Experts of a small language model: 368M tokens.
Below are experts of layer 5 (counted from 0) of a mixture-of-experts language model. Rows are named router (the router's row for the expert), down (a neuron's output weights, with its number) and show model dimensions 192-239. Each number is 128 + 32 x the weight over its row's rms, rounded and kept within 0 to 255.
Before each expert's rows: "raises" lists some tokens whose logits its average output raises strongly, later layers aside. This comes from a sample of Wikipedia text that the model never trained on.

# expert 0
raises: "h", "ts", ", the", "c", " ", "al"
router [ 73  77 115 108 125 136 153 127  99 105 110  75  40  82 148 113 124 132 218  83  95 106 133 111  50 191  94 104 157 123 181 137 131 144 117 132 115 143 166 121 143 172  79  97 125 142 136 136]
down0 [122  87 143 157  85 138 123  85 135  81 107 115 194 132 111 143 113 124 158  86 110  81 129 174 124 126 122  66 111 102 167 134 115 139 109 154 149  94 109 106  61 146 138 166 139 131 120 190]
down1 [131 149 135 197 110  97 155 101 124 119  98 144  75 109 139  76 130  78 112 169 180 111  55 124  90 163 139 101  44 160 113  87  76 103  87 128 101 126 145 132 124 187 145  93  98 150  76  71]
down2 [167 102 127 118 112 158 187 144 119  87 131 110 131 122 147  71 114  87  89 101  60 153 179 162 106 151 109  92 132 158 104 131 166  89  76 146  99 130 145 119  99 109  88 125 169 120 150 140]
down3 [136 112  84 132 123 136  78 131 117 135 113 124  90  88  77 137  88 116 129 102  88 173 118 133 135 120 164 102 122 126 121 101 127 108 153 163 116 178 114 130 181 130 106 149 150 147 105 160]
down4 [127 181 176 133 136 119 108 112 123 142 140 127 134  77 171 127 190 104 120 160 115 156 166 173 162 136 154 101 163 165 108 123 130 112  72 132 141 113 112 126  94 141  81 196 170 129 139  95]
down5 [114 143  74 134 145 184  77 154 160 163  95 151 138  86 152 135  87  61 166 105  48 159 161 137 181 142  88 125  76 154  93 157  92  66 138 179  99 153 120 116 216 110 146 113 101  84  77 142]
down6 [102 120 126 169 165 200  86 141 101  90 104  77 104 148 158 121  98 188 113 113 145 148 149 175 171 147 130 111 137 185 221 107 154 126 124 139 128 141 157 140 215 183 119 125 137 137  62 128]
down7 [164 152  94 155 108 153 155 184  66 128 129 102 146 129 169 147 111 172 185 126 142 153 145 146 107  95  97 126 118 171 162 139 108  56 127 141 162 141 131 150 120 102 102 143 161 125 127 165]
down8 [122 102 175 111 120 169 123  76 159 141 151 110 120 148  66  98 108 175  97 176 157 130 101 115 124 176 119  90  74 163 108 121 181 105 127 168 107 138 120 139 152 168 125 157 118 148 137 117]
down9 [ 57 107 100 175  85 100 171  96 167 162 137 117 154 104 133 100 172  89 137 181 127 180 118 108 109 158 107 128 145  94 114 158 165 172  88  77 111 112 111 141 129 123  98 121 132 123 120 130]
down10 [152 141  80 171 166 142 169  72 105 164 130 138 154 119  97 117 121 120 116 156 109 135  87 166 110 125 182 178 147 107  86 139 158  73 190 102  58 150 109 114 125 132 101 179 106 122 111 155]
down11 [137 194 134  91 162 112 115 134 109 138 152 143 120 111 152 154 126  45 127  94 128 104 152  61 155 113 108 199 130 166  90 107 124  79 155  92 130 121 155 137 139 125 121  79  72 110 133 108]
down12 [ 78 130 136 115 121 175 105 125 100 148 131 128  61 183 173 161 153 100 142  90 144  68 100 145  54 108 119  62 136  69  85 148 112  93 157 136 111 131 146  87 167 121 106 109 136 168 100 138]
down13 [158  73  85 110  77 140 140 140 160  84 181 119 160 119  40  90 165 188 125 120 132 126  74 147 157  52 137 119 106  99 116 121 151 108  86  99 198 111 162  45 111 113 112 115 135 138  71 126]
down14 [150 136  85 119 137 129 128 137 117 155 181 159  99 150 101 112  98 147 116 127 136 141 122 150 127 159 125 113 192  96 167  84 120 120 180 150 180 175 109 150 156  87 116  92 119 123 163 152]
down15 [167 166 112 120 143 161 108 106  90 133  86 136  90 111 142 121 123 161  97 138  83 103  78 180 149 166 180 129  91 151 119 185 186 144 158 124 111 138 142  87 218 104 141 118  61 162 146 151]
down16 [133  95 148 154 143 150  91 144 163 180  53 174 119 118 135 134 138 192 147 168 109 144 134 164  83 128  90 118  81  99 147 114 147 163 151  73 136 195 124 104 158 118 126 177 101 121 118 114]
down17 [102 157 168 135 144 148 135 167  79 145 124 102 120  79 104 101 165 126 210 189 133 143 106 133 165 156 133 158 108  84  72  73 122 165 211 102 136  73 164 102  97 107 141 153 121 134  72 104]
down18 [210 174 180 127 119  87 134 101 113 163 143 143  84 145 203 119 128 153 128 130 142 151 103  98 122 138  79 112 150 109  78 163 106 125 125 163 136 157 120 122  74 140 139 121 109 141 139 102]
down19 [143 177 120 116 104 142  89  95  86  85 108 112 127 169 120 198 151 164  90 128 165 116 186 117 146 115 157 129 168 130 177 117 100 136 112  90  99 127 139 138 173  62 117 103  99 110 144 111]
down20 [171 135 191 147 105 132 136 133 184 117 132 106 121 104 107 172 143  87  82 132 201  89  82 122 113 120 124 122 213 131 134 119 101 118 125 107 126  54 148 160 142 123 136  84 159 126 136  86]
down21 [157 171 145 123  91 122 162 125 159 127 102 190 142 136 157  96 128 134 181 135 120  78 152  95 173 145 148 164 140  98 116  55 115  95  98 161  70 106 145 152  92 113 117 150 121  92 199 116]

# expert 6
raises: "ided", "port", "- Years: Team /", "co", "to"
router [ 93  96  77 113 127  87 145 162 131 131  70  90 149 111 166  87 127 150 156  98 100  94 167 137 119 184 112  98 147 110 107 121 154 167 141 105 162 124 106 117 115  90 142 156 146 167 151  77]
down0 [144 143 106 110 155 102  59  93 132 160 156  85 106 158 105 159 102 166 157 148 147 108 147 106  95  92 157 127 101  81  65 193 107 176 126 158 134 123 179 113  98 145 161 155 144 119 171 126]
down1 [124 137 183 117 108 123 196 206 181  78 162 116 129  66 125 130 113 132 105  95 168 131 125 126 131  90 159 128 133 144 186 144 192 105 140  84 114 113 133 127  89 171  80 189 118 148  63 138]
down2 [110 143 110 101  96 102 104 111 149 140 125 135 161 117 153 137 117 108 165 103 195  85  80 174 102 132  58 159  84 125 161 114 125 121 103 146 134 124 140 127  97 164 135 103 121 112 118 119]
down3 [ 71  66  96 150 137  98 158 123  86 105 134 127 108 114  99 118  40 141 125 109  76 168 130  97 158 145 158 168 136  92 135 123 120 122 178 120  85 154 102 138 172 104 220 133 176 117 128 166]
down4 [ 82 141  90 179 133 127  69 165 148  84  89 101 163  78 122 168  41 122 109  71 133 110 156 227 128  88 123 151 138 157 135  95 132 204 118 155 126  82 162 174 111 103 159 153 119 131 147 138]
down5 [133 127 112 153  87  47 156 167 150  70 121  83 114  88 168 117 111 113 102  97 138 176 114 199 160  84 171 119  92  99 161 128 124 160 103 162  97 164 172 155 122  84  63 120 138  83 136 137]
down6 [ 84 152 132 150 110 164  78 148  78 159 107 110 100  91 119 152 159 107  91  39 142 154 124 154 126 153 218 104 127 125 132  75  99 130 139 114  99 119  79 132 164 132  57 115 147 119 123  71]
down7 [ 77 115 151  96 149  90 129 120 183 111 152  94 103 150   5 159 147 142  95 151 102 111 179 123 121 131 148 134 137 154 103 146 172 123  89 146 123 154 132 189 207 117 157 146  90 186 173 108]
down8 [ 52 128 133 157 153 173 143 126 150 182 134 124 173 108 115 158 181 159 170 133 141 179 102 142 118 134 152 151 139  95  86  93 155  95 123 117  71  84  78 119 176 128 146 172 108 122 108 113]
down9 [111 172 119  98 120 149 171 132 111 127 136 155  87 116 122 128 154 116 162 148 144 109 103 136  94  95  97 120 166 197  62 110  96 140  98 122  98 119 101 184 146 154 150 146 152 105 123 175]
down10 [ 91 145 155 178 138  76 115  59 166 101 124 130 115 111 167 129  92 100 135  77 165 140 106  98 174 138  69 115 104  84 112  94 175  98 174 128 108 164 119 113 148 110 136 149 154 158 238 134]
down11 [ 88 105  88 130 154 105 138 165 210  97 101 135 168 209  70 107 172 166 124 101  94 161 180  79 170  84 118  91 156 115 151  97 138 149 126 125 127 125 128 116 154 128 123 101 106 124 174 183]
down12 [ 94  87 168 159  94 111  95  80 135 188 159  68 116 164 125 117  78 151 145 131 140 101 100 153 160 129 138 163 173 140 133 121  60 111  58  99 128 142  96 150 150 139  82 116 171 123  69  93]
down13 [153  70  95 105 167 147 132 100  72 131 177 119 107 126 116 113 136  97 125 207  94 151  86  84 154 157 138 115 148 109 174 108 134 162 133 162  99 113 153 107 165 121  79 120 139 103 101 134]
down14 [ 64 117 123 161 179 189  60 107 154 177 104  86 150 111 175 145 140 128 128 116  79 194 130 125 147 176 146 109  69 179  84 137 140 110 166 202 138 119 150  74 137 126 178 216 132 107  86 126]
down15 [128 125  98 131 144  58  87 173 113 121 121 125  94 125 195 152 151  67 138  68  71 124 133 126 112 115  85 121  87 133 201 114 113 160 151 112 111  85 156 121 101 117 173 121 105  92 174  96]
down16 [110 138  95  94 121 152 191 140 142 120 111  89 165 105  56 110 136 106 110 119 129  97 140 109  78 104  94  98 134 141 111 102 111 142 104 107 118 112 171  94  67  93  79 166 106  87 121 177]
down17 [ 85 121 114 129 150  73 144 151  40 128 118 126 144  75 140 182 122  87 138 140 115 134 134  99  79 152 165 164 104 145 150 139 137  80 106 167 154 113 146 120 166 107 118 140 100 155  71 135]
down18 [150 105  76 149 123  96 126 114 121 104 120 104 105 183 119 151 130 191 155 120 156 140 135  47 142 142 131  92 164 113 174  78 193 101 112 169 157  93 163 160 108 120  93 125 116 101 128 110]
down19 [140 190  94  84 113 117 171 117 181 130 111 122 147 124 175 166 117 195 164 175 123 125 114 185 103 102  76 111 130  98 113 116 124  88 164  93 140  97 129 132 147 133 152 112 128 148  79 118]
down20 [178  76 104 151 169 179 140 105  98 104  80 122 110  90 199  75 116 116 165 124 166  73 109 152 111 144 184 125 124  83  86 211  75 156 167 142 150 107 128 160 162 129 147 127 117 158 115 148]
down21 [161 138 108 126 184 174  51  89 156  90  75 146 123 116 138 117 106 150 180 134 141 178 127  99 158  76 127  97 112 110 216 185 120 112 134 149 109  99 115 108 163 154  56 113 167 124  85 167]

# expert 5
raises: "-", " of", "1", "L"
router [ 85 159 118 160 164 124 129 137 107  70  97  86 176 143 160  83 171 168 132 156 116 141 182 108 146 172 129 112 115 127 115 155 162 122 102  82 147 102 166 121 117 135 139  68 190 161  96  50]
down0 [176 155  95 156 105 152 149 123 105 101 143 119 130 164  76 148 165 114  87 128 175 129  88 198 143 105  93  67 139  96 102 130 135 131 131  93 136 124  93  81 119 130  77 105 148 107  82  90]
down1 [124 117  60  73 104 117  79  76 105 149 161 166 151  92 146  90 146  78 115 112 133  75 150 167  89 121 129 176 116 138 115  78 151 102 127 161 144  72 152 151 105  91 153 104 111 128 115 111]
down2 [144 121 128 162  97 138 107 103 134 111 138 149 146  70 110 146 179 126 151  73 159 120 139 181 174 135 157 126  70 108  75 165 103 207 167 140 125 125 120 147 173  12 155 140 196  90 138 113]
down3 [134  40 171 133  96 137 125 170  71 116 116 110 187  78  98 150  93 137 104 161 143  44  96 132 167 142 124 139 117 157 135 124  84 144 103  93 141 199 153 160 141 169 123 175 143 145 115 113]
down4 [ 77 122 172 113  65 121 202 161 158  98 165 127 147 103 105 118 129 165  79 146 139  69  78 139 138 128 105 122  88  89 143 134 153 132 136 147 126 148 131 159 120 109 145 153 144 108 158 157]
down5 [126 125 142 132 139 111 128  60 129  88  97  95 177  97 126 135 132 119 107 128  77 119 109  97 103 137  76 133 119 127 119 167  79  95 181 135 115 145 120 158 213 176 141  77 152 173 135 121]
down6 [ 82 130  81 139  74 139 155 180  65 161 136 145 102 138  89 122 146 143 131 111 155 132 164 107 110 126  99 127 104 150 164 126  78 100  96 143  63 132 111 148  94 129 144 122 141 114 108 125]
down7 [164 182 133 128 140  85 130 111  77  96 147 160 156 125 144 135 160 117  86 104 141 116  87 197 160 129 115 130 110 146 138 122 138 169 196 112 129 102 128 114  99  57  97 140 149 104  59 168]
down8 [124 145 110 123 147 131 139 112  83 112 135 125 122 126 168 147 118  55 115  97 130 150 109 124 179 139  83 192 155 140 126  91 145  98 174  96 145 110 104 126 165 130 198 149 135 149  87 115]
down9 [106 108 108  66 128 142 166 130  68 150 113 170 100 154 102 125 133 136  91 121 141 163 143 116 189 110 117  92 101 102  77   7 155 106 104 187 111 157 129 128 105 145 148 134 152 158 156 134]
down10 [167 160  99 147 142 158 158  74 122 173  44 145 123 168  98 118 180 143  83 116 142 157 125 163 138 147  63 117 121 157  74  97 129 132 155 142 169 103 111 199  90 166 111 109 139  73 138  80]
down11 [137  94 119 119 141 145 138 141 105 146 180 123  59 134  88 124 156 115 110 148 170 107  89 113 137 118 108 139 161  98 109 115 116  82  64 136  85 144  91 199 147 180  89  79 151 114 120 110]
down12 [105 116 182 129 160 174 196 170 192  92 107 104  89  91  38  93 122 104 102 161  94 150  95  60 108 100  87 119 133 127 157  94 151 168  75 138  94 139 146 152 125 161  62 135 116 126  84 139]
down13 [110 137 160  83 193 121  76 175 102 138 143  93 109  94 129 139 116 117 126  80 113 156 116 159  92 104 119  64 165 118  96  77 165 138  80 152 111  58 102 113 179 108 146 159 153 159 136 134]
down14 [119 158 154 152 128 127 102 141 132 105 112 140 197 110 122 146 109 140 207 121  85 117 134 165 117 144 162 100 161  90 150  94 163  90  65 108 156 121 153 135 175 158 123 183 103 143 153 189]
down15 [ 89 145  92 163 127 191 144 146 121 112 147 125  96 138  93  92 114 186 169  85 161 141 141 154 127 137 108 121  97 190 108  79 170 138 141 119 125 122 151 128 115 143 126 110  89 149  72  99]
down16 [140 160 110 130 170 200 108  65  74  98 132 139 169 112 108 133 128 120 183 139 146 161 143 106 108 112  70 120 163 151 131 222 125 101  90 135  72 126 123 129  81 145 136 130 101 119 161 155]
down17 [143 168 112 105 159 168 161 104  92 115 120 137 143  81 144  96 186 118 141 103 144 131  69 150 164 199  78  92  52 142  72  69 121 136 164  75 139  83 122  90 110 134 121 139 184  82 109 148]
down18 [110  78 101  85 114 144 104 114  78 141 113 117  80 111 155 191 135 163 159 141  97 183  78 169  81 127  90 122 124 119 140 162 116  84 169  90 113 103 111 112 136 129 146 103  66  87  81  99]
down19 [176 148 160 159 152 140 174 132 142 150 122 108  89  78 161 137  86 138 103 136 153 209 122  66 119 142 108 114 117 182  77 172 124 147 109 132  88 128 161  81 140 132  75 100 108 150 141 147]
down20 [ 99 138 119 107 128 124 163 125 126 157 161 147 167 167  87  92 142 137 183 122 224 187  92 147 101 165 137 124  87 112 122 104  96 199  65 169 131 118  84 163 116 129  85  96 221  97 103 190]
down21 [184 157 120 111 111 100  93 150  94 116 120 136 139 140 123 141 142 132 188 131  67 170  93 140  90 156 126  82 158 144 132 125  93  70 139 102 113 140 119  83 156 112 116 151 107 149 117 168]